Experts of a small language model.
Size: 10 layers, width 256, vocabulary 18598.
Below are experts of layer 6 (counted from 0) of a mixture-of-experts language model. Rows are named router (the router's row for the expert), gate (a neuron's input weights, with its number), up (a neuron's input weights, with its number) and show model dimensions 128-159. Each number is 128 + 32 x the weight over its row's rms, rounded and kept within 0 to 255. Numbers have three digits each.
Before each expert's rows: "gets" lists some tokens that make up at least twice as much of what it gets as of all text. This comes from a sample of Wikipedia text that the model never trained on. Tokens count by the router's weight.

# expert 6
gets: " ", " |", "\n", "–", ";", "|"
router:140158142102068180115173179146144110152147083125108129134127188106163148189117093067085081124130
gate14:128122122162124123108097159116133186148070123127124163154149115133124133107106114096136225121156
up14:129122147121149140165106132130109130105128136138149184125129137125080125183119140149168132191117
gate15:093143133112103176123110062147107152091127170170160154080134116125096105183128167184114187114178
up15:113142151071057190148071093110095148086147120162230160103142081085140108131082126117165166160148
gate16:131142149058152134068137125148193179094186127161134124085147126108110144114111114159164130124097
up16:111124126134090135150132164002099111061095156136108157174145095127160111096145149060190155131161
gate17:154105133153133107155113109125121104158072142151082171137147145122149174101116174158176141157133
up17:119128102067164178160100071110159099179100165139113195068085167101100144119101142133171153154146
gate18:080172098100097138131094117115121150125142152176143102149101175087161106204100170093109017146225
up18:161158119116090139087102105112097157110092139073111100072153110120144095098175195154109143120089
gate19:112097137092112142176086113158167102150149114116139164138086088129098099096107088152112129109147
up19:120119146159180087109033128180126108134171152148152102154115124109160192124125147124125124112150
gate20:104098117105093091125136147089179165109189177129151147156134214139128095128193117093142142101112
up20:105118051215120149128150137073139124149040125116115097116088146092174113070118125190178150158163
gate21:049120111159114107166094158107147103121114140124203144123150101181110135149137110073168140140104
up21:127024123127165100124126108141097214164130125122098201168115164093124154085099139159125121079091
gate22:114073094106046143162055092154135169133128128095118196167123148096132159167155144110185126102178
up22:169209103104120183157095141122188112155122177142142096150101137144098107106124061197168152142158
gate23:096059128185160142122119108102145080153109126096167142135145166123131112085125114182156162144103
up23:127098148125156127140158116131097028115152171158144105189178130117095071123148147154131097181125
gate24:099115162113104188143158068134168114182131140177133082124169185134118096113170128112135065151109
up24:111142164164145064113109119134195117162182129134181127141118102138162187100078179120114199152155
gate25:064144143122142156093092093213125105028118118157083150082078089121125174095103165146088087123131
up25:193091153190147096174176113077162111149099165086126135147112125142122098102130120116169130126099
gate26:126110140090064161147159151103116121128091151164186165091134086178139135072138134178153098174114
up26:122110131191145088118078133148145170127147128130113100156082144082123108178151143101119184112132
gate27:143152167194153133121066134123183168150086171139087101061141142106124183119061171102179155138136
up27:158189076099163116156115117140089118144078103120063092140112155134171113135126089232071115173126
gate28:075115116168121159162199042130117052133120117122142093136113146105129139162082123086166090176133
up28:077134050121088117110166101135088024140105142123141094161166187142131133141123148066142124142144
gate29:117146101096176137090137100140132194078191092150124085114111131164100070173142140142172086097126
up29:166133173114115142082110104131134172139106121137134035098134131091182096160126151111126129103141
gate30:032107119108148160183074153083155142120067143115157148058149113100097169066148144096125123088174
up30:113165083143129081152074119111104166069112136088158100131155127170133107180100098111132137149145
gate31:143116153152148136155043108129153125162107176136156219123124117133123110115087129129139202126139
up31:149116145133106133166102131150143105120191126190158183162091115142149091128114135135151139137117
gate32:150093106093145148111114069071071078129108185157159121148177123093095154105093122211098091129132
up32:163161181138167050117175075144184118068103039146135149160097132151110109142125140048164144150128
gate33:158141168144175185132153119164203158131111136128092170088166139129155093177126119147131114180121
up33:129117114109136094157113103104094121068148102148118153122092058115120218116145110069169119098095
gate34:115106173160188120038180136079196148135113109106146128135181113069164108099117127109151102153168
up34:162106156135114100151210166137167173162125104137168122172119134096095160130106101110153126186080
gate35:109138104162094164124093157126132119104163119113164132137162108144115139153054128136121183124106
up35:124101078181052114154168147109187172209118168091121210062058178150115118108164172101083166125101
gate36:128138131132103124126144167126176057119114155102150144097146083203136126097069073150152074139139
up36:105109109140147144142071070156111195115107104149093133144066091090106131131160166146117139093096
gate37:120115172126127139108120092128143122105128108150121048120125115100143103091127122154121158088148
up37:090150095139138149095066153100090103161064134130163092134113119108135109186121117154155170143154
gate38:128124174160084173167148117111187094084132108136204156146138131136135108176105138133124124153109
up38:125134116164150149162166135129153085109103131117192139093089085107163138102132149078181112082172
gate39:085044115145162188125086180109126119115102199065151092079094139135146115099151115154125133111090
up39:145130101119148145072152140083130126145136079108125161127122134098125095125136116139106115134145
gate40:111069113162115087138091117154146126169098156103174111128107091108168148128129120194152102114103
up40:100101155108134171091176135179147171106119204093153170185141152109160147153161149200140082115162
gate41:052138107088117129187173174134155163116145094185137096141189125118092132190146088139120067121146
up41:144156155151146085122093152135155102147079139154117164143070078074152087123071137151096122129056
gate42:141130096091091180148125093101137115124101104124178192126142071144118107098142159137145135134122
up42:131148152067094148142122084117137095111089119128097110120161156103186054118091181150128097102138
gate43:100080144150142112068085095152128154124115182092130071134138082166120141120122139178137121141094
up43:172138131225202062178134123147085154102153166116136211177175128175131129159176169089098120141118
gate44:136150098097084146166168108146116162166100106155139130100142122078146105164135130156143159092072
up44:128112198163143143124130161125127069111110164112111137157141130179104149103105147043081083120176
gate45:123067096138113107179127082090155093145141189087203140146110039181134159114096158138158128141074
up45:132103135113143113133123133138126131135124135083125098152175211148129131123113161139103067147129
gate46:099148098094062114128164112146113190140148095156148117085167176151133094106154148162104074082121
up46:087084181134148163150110086125125160101160125138098137040139169114143190120103084144098096147116
gate47:187129104134169122132137146171173150118134144151111077118139130196121104120158131152125066143110
up47:118158134103124122121201100137128150119110101152136069147150157127158088157091078094097098156076
gate48:082171186090116147105090161181107159138128101230128152109152139093129099192119147133162149136183
up48:125117146100114114126052152143061172166188125088153168138137124148096116166094176104102156113110
gate49:122109079153090113106129159151077078114133134160134090152076154141173106128154190141186154099150
up49:174136129162129144117148141129110073141115093127100097068047136091131136137140165159147118099143

# expert 7
gets: "\n", " |", "-", "==", "|", "==="
router:061146138136083132188110111143085178052116121183109138154135163133106146122163139154098159202107
gate0:091138074127106127134120189093101158103074134158143199045150162067128147171116084142162119162105
up0:153135133118103144156132177125130120123126126133137067115095144123114143055116116075125117134097
gate1:090091141143119159116126158127138157097123108142107127134119142159135118128109115147133082080091
up1:090147146149177145201185141105152114156105183139153150137110095107137133142198113134077107131156
gate2:123076179054134144139113133162131162160096120154027177109117164135118089095088152139104101138142
up2:133139124103104123146075116081101151127141118105154094161088113093112162116172156088144178152187
gate3:120110136175097133066224148124116141101192133152181058091151105115132116129138104097090103108111
up3:204118114150163075127102162178129145128106121138092180133138195086082092105163143046053053141155
gate4:111066149171153181158122136141109135085146088147085162079185124079113101133149094131121083129110
up4:162173117169132080171082178110113107136136131126203184121149058069129113165092121196151122127202
gate5:118131131123148146097118115123103170124124125114128125125172154071153157086119124096156203128113
up5:188141097134125131164073128089140115148125161099150130124106138166066092199138043144165111117104
gate6:161086129145132116129141135119118094166115138126112199118080111159149128151132109120107138179143
up6:124122134170130142127082082194147146133144125100118130088156138087146090100121154183104114100126
gate7:109100128143137142137154145144170147126117133145130151107130089120114142146102077148164173131073
up7:138105088132089117083116098097114117114140080078107140163170118074179130146113148152063123056141
gate8:122151121156102160088153097160166070054156146087110150125137117192093070153108123127156094171137
up8:132157172121101119068148078152160090080094136107063126115133068210108082114078128121175111159109
gate9:116180176040151157126129127146124135106075128147125134158113092093162054156157176104106108150121
up9:172154121112139114117220190146137157105098114164147113127090115192047147104142092073161068200116
gate10:098180120090079149127140132116167079104126062127090129060179128083154150160150156106135135122082
up10:108124165107067114134115100150095076154141139122170138105160121137116118114089103129135072101153
gate11:133160135188094144151112140100085109106077154116086087110130182111156063097129166103123070125132
up11:118115088156151119143157107129136126136033093157127090112103150155115107090102086149137182215074
gate12:097079122152161153145109150157130157116140126146104131109100134090081123147142147149144076129128
up12:123113111154059145186153184129121130089135107132197131105117144140157131166186059185174132136127
gate13:087153141093130143121092152141139134132071126117111209149163113154107148146164133124146123119113
up13:120152134082115166209141178069134114112139138155129107136126098073126131145082157087101171138127
gate14:119109122118137143058142123160172159073146129109136142125118175149151076120140118125146107142166
up14:155173130177103127175120136107144164128074100087146113135198106100139112107139144088152195109155
gate15:134203117166120120115147107138161108065152117138070157108048190113154164025141187120120097144103
up15:120143063157149148138126084143077117135125150145137169118134180170175165123187168096102096152069
gate16:099101131191125172162144125151143063123154157145167164145075090132172083147082083135160115096084
up16:113048107098134137162083095090126121135184161103213124181140107143138073133169126120172162120112
gate17:126111126053212157190173137111107127123041134123120131132128135145164109107147141134095143129116
up17:146135165048137157117105150133143106135102127125137131162110210129106190122067138127102105177133
gate18:114086145085109110069144145115182180108112117127128075131148082107092069177053099123156116135130
up18:157186126140073142118151168089159122123123114076098130135147161120126150145129121139183052156175
gate19:187121110148122117045141109105134094141139119105133148145139131124154177148099190139139139129107
up19:195150069123120135084165126172079124131160097119122200125041126130113136144098134156167100158179
gate20:078081123133077119085087155109132125142117064148158113150125128097206097150125160152075152105094
up20:118152083087081116101153128168119176119182056120168121145171179049143131088137117091118103148126
gate21:167084181186096153130136104164157153149165084138127092117152176135127102124116201116116194129095
up21:099108129057100126136120129209127136165112157124119144121153183168154167088140187180097136162152
gate22:103111107130170151073122134132141101151129137136080164108070144167123146137107130092136167149082
up22:122148150172138168093134118111074110164153190133152165157120171174129156087112255091132110145139
gate23:126171105088119173122165139118112153121128089145140121122102154125112135177169145144095101140075
up23:133083134111146148123156120152168185141124124158079122120089106138105123159161162121131111109109
gate24:087115139124090120126132125103135145106109067124140114089097133117115077102191131134173094103088
up24:071121137121024106115113136123148174156113074114182127115094097087150082133092081128144126162178
gate25:059130095211105156115169101174137139067103126110165026093094100114118093129207125121133066092119
up25:113096033046104091052137136100102176167120108129168143139127149109170144136116160154161172098110
gate26:086109126124158142110151137127105139200162110101110134058069141096103122107117201068135173078119
up26:101105162178145126080174127128146118164141075133121128125074103210145164107109140126157081090103
gate27:094206128111171121115097141088148079117174131123133092143229143115152170079137186124180155144155
up27:156060111129103142158155066146117164159093187123119180131094129159084125150093124106052124127098
gate28:117129149110127140163122148121126182120116125130148087116122137137104068116111100183118087122203
up28:160050126122109149144193197108174129122069148157131134090114103112149134114090118147142086140086
gate29:115148123144109175140168099160088142098108122134098118137186139060172117181154139174103131121160
up29:153144116145115159124123125173157131097118139141067130129121099099209128168068153183132113106085
gate30:135148122175070160161109146173116096115103122050136132068129133084121108129146090068115161087123
up30:069090118183088142134101144125088098109155110159164115132110184170094149150152100107166175152120
gate31:104140105157181139137142119142083130210118137209116124126115096135138126098154130140134105175138
up31:153118143120122134087145100083149099085127119095130173105112166194114173126159092112093112110093
gate32:140127140122157115132115119127115135142148077076167086191142203091182154123171147088085126158137
up32:161151158104179112117165064136105135109181129134098197107137154151177151130170122057121125104145
gate33:151121147148129178184115152136110087171115105055194159155149152163079173134141173109168178150084
up33:142152124129146128093104112051086115094079082140117143133141159104101109172155131123108210111104
gate34:118121157106094147134157130172155160128113115151109122087079146144135116125192103112123084161094
up34:120088129107102127086093146107150097189105132125100119187128134128110178147133102094184139078120
gate35:162140122117114150123124160124136182165098149122131119181100109126167158092164134138116106143039
up35:096155110125186134138071049128091118095089105131118140096181142145091126097128102167154170114099

# expert 5
gets: " of", " in", " to", " for", " from", " by"
router:161116105111111091099113125121105117152130087162183135085065107146131089128082110133120149114127
gate14:148112071140140137172120151132206049108149152083153057143114139185077121200127104132177144139141
up14:122182105121172146100179156139053170142100173154167070091117072184091110078156078117121102088160
gate15:055207069103146160107130099105149166101096132107143118073121183103152132118121144094142131156153
up15:126049104128126086130109108195181118135119108114119135137111118121181105081137146121088120088174
gate16:145125133182088148147128153162194135173141116173114107118150110204126077112132233156149143180124
up16:128114129133106120094063113119118151116147202158196146163089113152111117139110120133128176100150
gate17:087133120118143127095117066135117128095153089105108106090181139099060103155147156145114079145180
up17:123102134099127155116128163143161076168171130147116206171122176180148179119125145067156153162143
gate18:112105155152137180150127106118145131138089081140081154111182093168144148087079131118128183143153
up18:124160080154165116188132144092113105189130128157205083177117074162156088114119091131148118168127
gate19:144169151124097179151118083166129103111118148046160106138172171102102176126131076170183071141116
up19:103175103153117113066178148122080092113176101161124140135149071110133119162108121126167161133201
gate20:094121111160191131146128168132150096114113147119154134127133147106113133121125118129084151126147
up20:079086138031127142169176129090137121142126176152089168181108134135118137107128041086138145146096
gate21:108124123116121153150146155131143109129139147108149116077176133133146132128109122201127093107109
up21:095072114096100128126152166170079146078197137162122093139133125078044069099134185164133159130141
gate22:045134099127141138107132150127117085065111093115154094167111138116110168119105075109082103148172
up22:092081139166173118133128116175142123122116125152183115106108153139111139146077157086133132155105
gate23:129120097071141153070115078077199154111092112061148115045175098143110085138104173109179147118131
up23:135137110090161162109096105152104093095131072115122133193075162128142125100151119181145125148128
gate24:121123125146076129176162100162070086115159128166150119106133123130100144090140091109138136152125
up24:094120083130132135103097109107113154147145107128131126111065188120143130093115106113162091163084
gate25:145156093057146164130149116077173132164064114097085085138176182113172129159125144129134120075159
up25:115084135102084137134056177130140114146116104133134043125141110175120091155114157177101097114159
gate26:123172096136109105155113159156193132148123140136115115100137133103100128139147116169111092167140
up26:173155169164125128181125168152120133098164120167188154070155108157053091172086058145134105148083
gate27:089159075123088146097116163185167095208121183154175168150157184065128137127119098119173136130142
up27:140080055097142108149154151102131191097122146141048180158157173156114184168142147106080139134140
gate28:121152106134058154120154143170122186104098194183162146097132119124155090148177159105131120159137
up28:116086083128098139063125144178132149146108141116164148152141159155160098151157158095120147197133
gate29:048109146102131183154098140196129177140118116154143160151132137147104128081118143119071131159085
up29:141126137119098134106069162093097161166136143087137141133139133108101119178115136135155144173079
gate30:112124088198108120159122087115114082140108157175187139137104134121066098122125119114149120121156
up30:216136117103122141117152167073122081194156143145167163114092116142049145174124110155149084156137
gate31:088144121142138123136111074071198119144129117122164118132141097177146134140116127124195178147105
up31:137096122165183108149129144149133174185149106135146183158089105078146120129178115130093152126129
gate32:093120100050179148161161119147134130140210100199140079140189093130172090076083070131110158074152
up32:049168137135142153123143147181133200134124140221168168091122112084144091132113069128152168154146
gate33:127097131134121141099164116160089081094141096141101151112125177182091142108109078122144090129056
up33:139145155122087111125123106158053139144082117116136159105142168107119064149125173137154147124095
gate34:198076076185163132097162087149131137145100165131062079086112148150167129172088084129108128127040
up34:112076112132111119063131145140122125086160139181118176188045162124041109123133167100151140137141
gate35:105044160127143130190140139162088115117156134202094066099132113096078145118130158158109150122165
up35:147137125118116107147143152166108109131145103075091141118132191122124140143112111141176112198184
gate36:114132149099098124108113149142119132185156154142124048124146127163070104128120094103161104141162
up36:100129154141105128106148063136138122109114112167101190161099109156234122073150125119115159070087
gate37:077108158193116101134108148119191117178082167159155111096125144106149177178139172125108074122196
up37:168127185106103145167112097112078109155077154153105140146156181152172106142154098181088099159101
gate38:105125117173139155172179098114112141128122169105130147141135128126105124144159150119164141127082
up38:100125183128154142090113121103156119157148175042134104119141145171127186136115126101118140133098
gate39:113118122146093137187186168180124107100138177114168114130125122128127169119093127110176145163120
up39:147148095134146140149111111153188158122145108122102162096104207191097137208146162112133147157148
gate40:106124115198100160131093085111121112097103118122111144130085178080094069096087114130155166176191
up40:177096062108067164129064107086131100220091081080117120107152152135141112067074116153142169162122
gate41:144109109168152138116135077151153144178132131144092124112055164215086084188137148164134078188133
up41:132150140124140119177188123139134089096156113111095126117113072082180127112059110129127202147186
gate42:130122142091149126168097084099114109118141134139059115123086134093133094103149089121100120151130
up42:156160169092136170083074113125115110112152105106126108071137132114133141194039141156104127054175
gate43:131107085130101157125157072065157130128122137130173141110127134149097149070182142129123116113141
up43:090188206155119112132086094133162201105101174176111215160125074190150134165083140180109137110114
gate44:124111124138139146138145108141152113146121117082119110132112163175111102108145169111109127183096
up44:145156148148079067077088125107113097139135153161136142145133091080201169076125059134126168141121
gate45:128118112148136145172093110108195140159146159123105129132061119151090131176091100115134087164154
up45:118077117053108146124145111167130098144046111126112094121080149112156087160103127116096051134161
gate46:181196090145083107136184092191144167131142092113146137113142126145163135117184118120151108127132
up46:121117141098135124123088110132151078061118167103132037135142071078125123106122135104143113181103
gate47:124118130125037139120152189119099153087142052144141114150126194112134117147129114151159113144139
up47:186117119102150165116106099064120156143106154156124134143107103135170184069047174132110170109160
gate48:107130157112062177135144157172177117108125080089160069070115097088175058118092145110155182129121
up48:122135104157158104124110150170201139140128100065113116137128158094073164143135143107107139085147
gate49:132144120171142183204166117084167174113139140117125129096085103167110127147105092111198153093097
up49:073119131121125090093085158162111128148060142113111124137172129130140131102110130099143102144126

# expert 2
gets: " the", ",", " that", " this", " his", " which"
router:105103108079142130119177110119124157099133109143152122173115127177082164138059133088160164170112
gate14:063072191153087137188088077179133097076121182176081216058094194118156104092137140090152118141095
up14:150184146088114146162162109145119116067133111091180088138178103165120177083138111111185155149140
gate15:180130082119158160112148148204117140130113133103061114112079161150150146177086159156113089095136
up15:110088082064149080155096106140082137146107138055172154138175080141069179115112128134082085117169
gate16:101105112146135169100151082141120123079137078110133161135183115160099076102083095097133141111110
up16:174158156152148085175090141093112119112143105161164110118108151141171094197131069159090161090148
gate17:128148157157070121110160147121182079153135116104131119119179096157133119101178105085075131095060
up17:124165147109155155141121134060124113086090146123173157125179094151091162138108141097116095110100
gate18:097184137113171115129150166140134116151121110131119145097174156127126086126123139118134183090149
up18:101159148134100112149149100121106148210120161143168124149128051156092147140093142085172085143108
gate19:151144149087115164133161152109104114162136171072101055081149118165138125147138172069112084133199
up19:155151143152123124107166168119107097139145166115160118116142172090160124135122174137156141102113
gate20:145163181096128148090180153115095166131066168123108092087180104130121122127120125122153132130104
up20:157132140161111133095174112097121135126136190120104121116124082124106104176204131137132207137130
gate21:123127128119088109115175077102153130100142070131119130162199121169168067094122135151097086189047
up21:042069137133073085147124129142108148160111184162147112130116088114120161151120187129127122113208
gate22:145089086054129122129141118149136130128149152091125106139148158134187146100143143113130102108205
up22:197108101148112138131075121139098102155113133198097179117082137127110142195122050176110221138196
gate23:092162175136086117135152117118149112098116114163125111121083099117111083182182142064147066087072
up23:111134159132083117128147178158150143099185112141080087159114125113133099145133112087125056090076
gate24:120102119145126143089173135124104156163058094157108182101121120129135069105141131133125103191187
up24:165132099142161185142105125081146084127153143128083110126128160116142169215158108100158130121116
gate25:163115164130143135134094087074103113178113177120148113125156190182091142129173116095162185137137
up25:109155094149088125127147118121132158082160104101120148139107099146136144180087093167100123168050
gate26:196108132133156108179094118125119142168054098128142127083123137095068093122132109113128116136178
up26:196179175104147144178118086140123141167076106059182091115175124155109157140115078190125197127155
gate27:158157101131082225105131106092090130124189112184121108076102132101125120164147216127156127186106
up27:129101165161090127099133131111157131124136156100115129123151093081138129134178123125134129118187
gate28:077152115148092123136145111108187109151133150082119149091168155105142151094109164152150164118094
up28:191179151097196127111120116110091126065107081129110105149075103100149152183175090111130071158146
gate29:134165104158125172161177143065127151111125167123149159102173107124132152126169145110134063146098
up29:129138147191110180114110175071128141154132163081129101091131138164111128116091119090166159147071
gate30:120122139118111180130105087130115101115213187140137142147104182178152119102166167112222131146157
up30:104166170149167160113149126133130116105132133147136068103166104130167097120159144140132115107134
gate31:107158119084146158074102053120117132170114182065142105176179079108159101128124111161097112132134
up31:087143087102154153121139148080094138186155157132144157102138187101128115081136082143218084087156
gate32:125138113131107125182072102122143113171113144101157061117137081105168088148145120137079163153170
up32:133101140121121103098144152135091098096144086137126199177106125134060155112103170121145092099036
gate33:099121115148164241089153074100102115102133101159084135164106143062153100069155126194097099180115
up33:136090158113097090129133111181133168170105162128187145144114181155164176138157148110118114108154
gate34:094138101177131108145170105077126137094085150185075090080152100084135166098110118180177133145150
up34:124068058159140155146168135096160137127153133165093101120121146170094177173130166160152093125179
gate35:111090121130125195157126087154166112082110121134104193117168155090141111151135132176139107159089
up35:134223163114114215097168118086104142057093070110117087123159166150170140146138111110160113137165
gate36:093060174112083130081143066184143097098109135176162143102111172133134137091165142114169162137114
up36:106100153127137125118131181070120124038129101123159076093103135105078066119191104130149089145090
gate37:111117148137153157092183078104135155171139125150113101168123097143085088108070174104154149097136
up37:107090151108114134093096124148173132143079151178077113127131087090077104121141157096155142148150
gate38:188168126159152158157196177084127171171127096116108109167165129165134096183193145097108099139136
up38:169147070129113114143177118093109166180152113114081153159141121146106162171156155084122134172122
gate39:138091144098075126107098188160151135095141153107102169106118145134101115107162146149112123088113
up39:116154108129145115118138082112179105161153112153134150146117090088171180120161123156167132205142
gate40:095109145060089165146070136120090093183117145137159098167114094140104108105083072124112150140095
up40:125142095165108079101158145173140102107154139111148121092123162124132117135137157213105147119144
gate41:126111150085104140190100081111170124096087133123111159107085128128139125085135080134140184154166
up41:128135114111145098167114124125107185086141179132069110118158115126135198108143171113064175105113
gate42:114122120122126192148055036155093165052090138147152132094127150104129144138167113141140115157159
up42:105143164162154182144124107149137044065126094158122139089078142112209138104117153162105143093087
gate43:169116098150135158150146144126119149161157154184096198126101126122158113168113126155133168103187
up43:102081169139151149131113134146116143134103071171199138084099131117135116079139117138082130131134
gate44:153145154135075157130139163106100159067089161107119114132103094108086105140152182103102123160173
up44:152088150064064149121136157114147136097127049156129213150111099142098116166131102085097106160120
gate45:189104175080071138128056097128092110070128110108113167097091165148110132104108069100177125140096
up45:083173094126159119129151148084151153179163116111190111108108153146136087169182149145114117093108
gate46:108156206086126113149111172179104110186054144087088089114195184136102122112133137102117140150087
up46:137127174145068146062078175088208115126138120136137074147137105105142094098077158147088157152140
gate47:120115168135143106158110104180188166154103086144084115196103181140115100149046139080149141104112
up47:166131125183083127099169119107120126064118097130221091156080083108147057170152086174162157173115
gate48:108089124081148143197139125132104080115149141101159130096128146188101078143090134116119141143137
up48:116136127088112125176142143093126085158138087155160150185157088137122130151080127153126136113120
gate49:064132135137080154167068100129152154162170195142185194114149127127135120098121102075187190137085
up49:085093029136121074126150078117131175108134103111068110096138145167133132120128178109118153111128

# expert 0
gets: ".", "°", " (", "2", "′", " $"
router:152183135085121122114073133122099097106081094065167119142128134085086105081157094133173142114144
gate14:137139065119099181132134081112149144090103164110121147041151124112110139088093092142136130093123
up14:180127152155204093114115109125067107124153058140145136150115135156138145159106175175096119148139
gate15:107146159154099135121103056140181156081159139106133093175158167081135148175162161144138124112188
up15:129149132107091177111074115155170189087166156097123060148184172067099151158131177159205116127177
gate16:207072128109136136087128114136120076144145081159087101122156115158128129105106133158156121081101
up16:142121118122182104119188142094160169193081122121146169141134171121151192128175112143089183163124
gate17:100153141132094112047149143133126090175117140131148120099170135140094142143060095126098098156151
up17:146117114152125119118128106093118157113101071181114129128144069116132100222151138144130163123145
gate18:014144113097125083157147187136139089100134152114107070186098159123133154123064187097174131130152
up18:128105096133167115087144068116143220172116111160076204145145097126104147112135151123118131122154
gate19:183151157142131130172109068115090106107112055160099129139185105153092076121105110138146138118156
up19:167152131098088096180151129119080139093108155140218133128134094105099077119159156093113125124156
gate20:089145128128196147152116135126109076131111167128134056142132092128131119136110217159112139147118
up20:155131130141102139086156131171132120073159119125119120180139138117123191208116130146182161225101
gate21:097110139109046133103146094164135113140143103140095144145155109143142059068099097066160122120069
up21:160123148141088122116177124116152126096127151131119145136128168128133130127158127177229176122130
gate22:139161120094088150086168107119108151178176160146121160116086131102157103099162146125104135136154
up22:129118104143131115131186156088135140086101136190154089113124128147174147179095172123128121129167
gate23:142129149119131163139097120174190052155116139160129150095103162110162130152051196079149147153119
up23:156079118088086150113133081090167121141097135123141102118154150092151108130100142155082145121079
gate24:120132117112134157124124144102146140164037126099101107143097134177140141159146190161146170125136
up24:126167137151088130166105145118166202163098108119108163154117164140133205153127160138174168158126
gate25:105090060111116146184126084086129133124085127108147106115132113145139112150163111120116104179099
up25:110088103078168170099146113121125122134092165111115099114085126114151110119159089120129103200182
gate26:151151141126176194179139103147166145123123131112113120081129151166107116161147136117133104085133
up26:110144184076162130136163113144178089160130147154108143127192189149104153121115123038153139129145
gate27:110075135141067137115146119156178103145124161143160133125127145112212086095131097100105092115115
up27:132167119123171121105141132118111168105088146125134110122109086093156150132103153139105077112185
gate28:111058110118110117144152133097130146142132112143183112153122173118094131139174121104144128163077
up28:127096074097118089097089141181147190114120078127158050116116138136099063166219067134133099120149
gate29:144113094132125168199156093120155106110104118124113146104137090152094125166119167127125129182083
up29:070060118184127124092136148123182117153135127129132127144137156149090128090162117108117119137104
gate30:142189169139163145162112094097151065104148131120135139112100096104154137125144149160088123093105
up30:145115101130087115139147136140106140144150117148154172124152145150138047161136119133155129114100
gate31:123153106143090121138079136142153157156127135130096075110103160118099047124169182121154159113187
up31:144115105151147107052113080133159192111159158126079130137148144196146159210090132154114176182144
gate32:145088150173132119138102139128109103174097186156118129127083071146135156097167127086090141139111
up32:115146139094136083060158142101195122099185044091120088083137148102132100151142155139154063128168
gate33:150111105129111155119104129169094106116138137092109114134070185141115130090136124118134073137103
up33:139119174099166185152129212112102173149115113123169131104148175124157121173131107110132204180161
gate34:131111112126117135102137125070087119164021153131109090078112114156106118079122121203137146105137
up34:126119063158159137118138160097103145103144127149148155097136132067151159127129144134101120149117
gate35:084142151100128179128148134150123161132174127138126042081142159170211101149117168114138129195091
up35:185128141124068116125077141116122087128162130133117100118099108131202130084150147082096164150093
gate36:114135144159103101140100067075163128135112166149122099128129059155132107148126091158135114194115
up36:119135140133121126075113084029106135100062189119078145136193113153179152115168118115141122131112
gate37:045112148131084147130137109145127143112128198107173088106170132065143056162124140101144169155176
up37:114115122143116162127145150167132109177108151127137134078103154086173060107130117147095149120133
gate38:150138109173117154154165112172159120062163144114135118100131160107105162149106141082152059144135
up38:098075145122108112117205121195051130047171152097157190059117154102121181100181123105135109137131
gate39:124107139187126134166127136141101056116020113136117117181192124133136129065151142173110149180090
up39:075164094106122098087170176184147102152164134137163139131143142161097121135109194124146169082130
gate40:061133159109139126183149084130160110112092109122151156066162168108109067139120085155155130112120
up40:106161138138149191074157102071125114092148119137180120125149167121141116110121125141106126143141
gate41:088116141175180140122151112142148195182122104142076125103106109137149075116133152142095088099139
up41:093089108084085162171141183167095130167077175128154139144109197142152091125106102128114177134134
gate42:142101139103117122153185161187145128166161181096132134115194173127132140136148119180123166101120
up42:065126129146139120107102142081145135167111133149088088131114100131121151113124140050137110116084
gate43:092137091123107155143126093136115157128088176117136079085080131117149099081121101083180172136128
up43:131107103087153103163122127104123072155096131141122154150105140128085140134146146141076085124149
gate44:056126120135095136096155135175116098090177159108097109077167120103146140057097163176087085119112
up44:126081129178121203135100162125134151193112164107091183068177111147135095131111128062088168172139
gate45:164097162122107135094145056143153162120112152158150145093162128161117133124114141120092092095141
up45:111126140128119128137121153139080142091111158165118108126095068110126132111163167117135117127156
gate46:154145126083131153136147113067153085136079131124148148097115159118179145120188149165158151148136
up46:117102209167151096151120164148136144083049113119124110148091154162097121133138176075090130163165
gate47:106110102076131111082142090125164111076129135136134100068116138139141087154100136168140121100150
up47:132171103129115130099082103174124125120137114146108166162104142137137115111081131140095101117106
gate48:094131147123073144146091134125119034105166122155160170152050086089127064102189118055103158131099
up48:132124144114146139092150097063067196066083140114166103147161097131149145142123136153151102132122
gate49:136094114184138149087159113141159152122129119143169110089080075121131100179070135148166133113192
up49:141114157161129109117127119164081122117139150118102169187149148089181128125131128093113149183113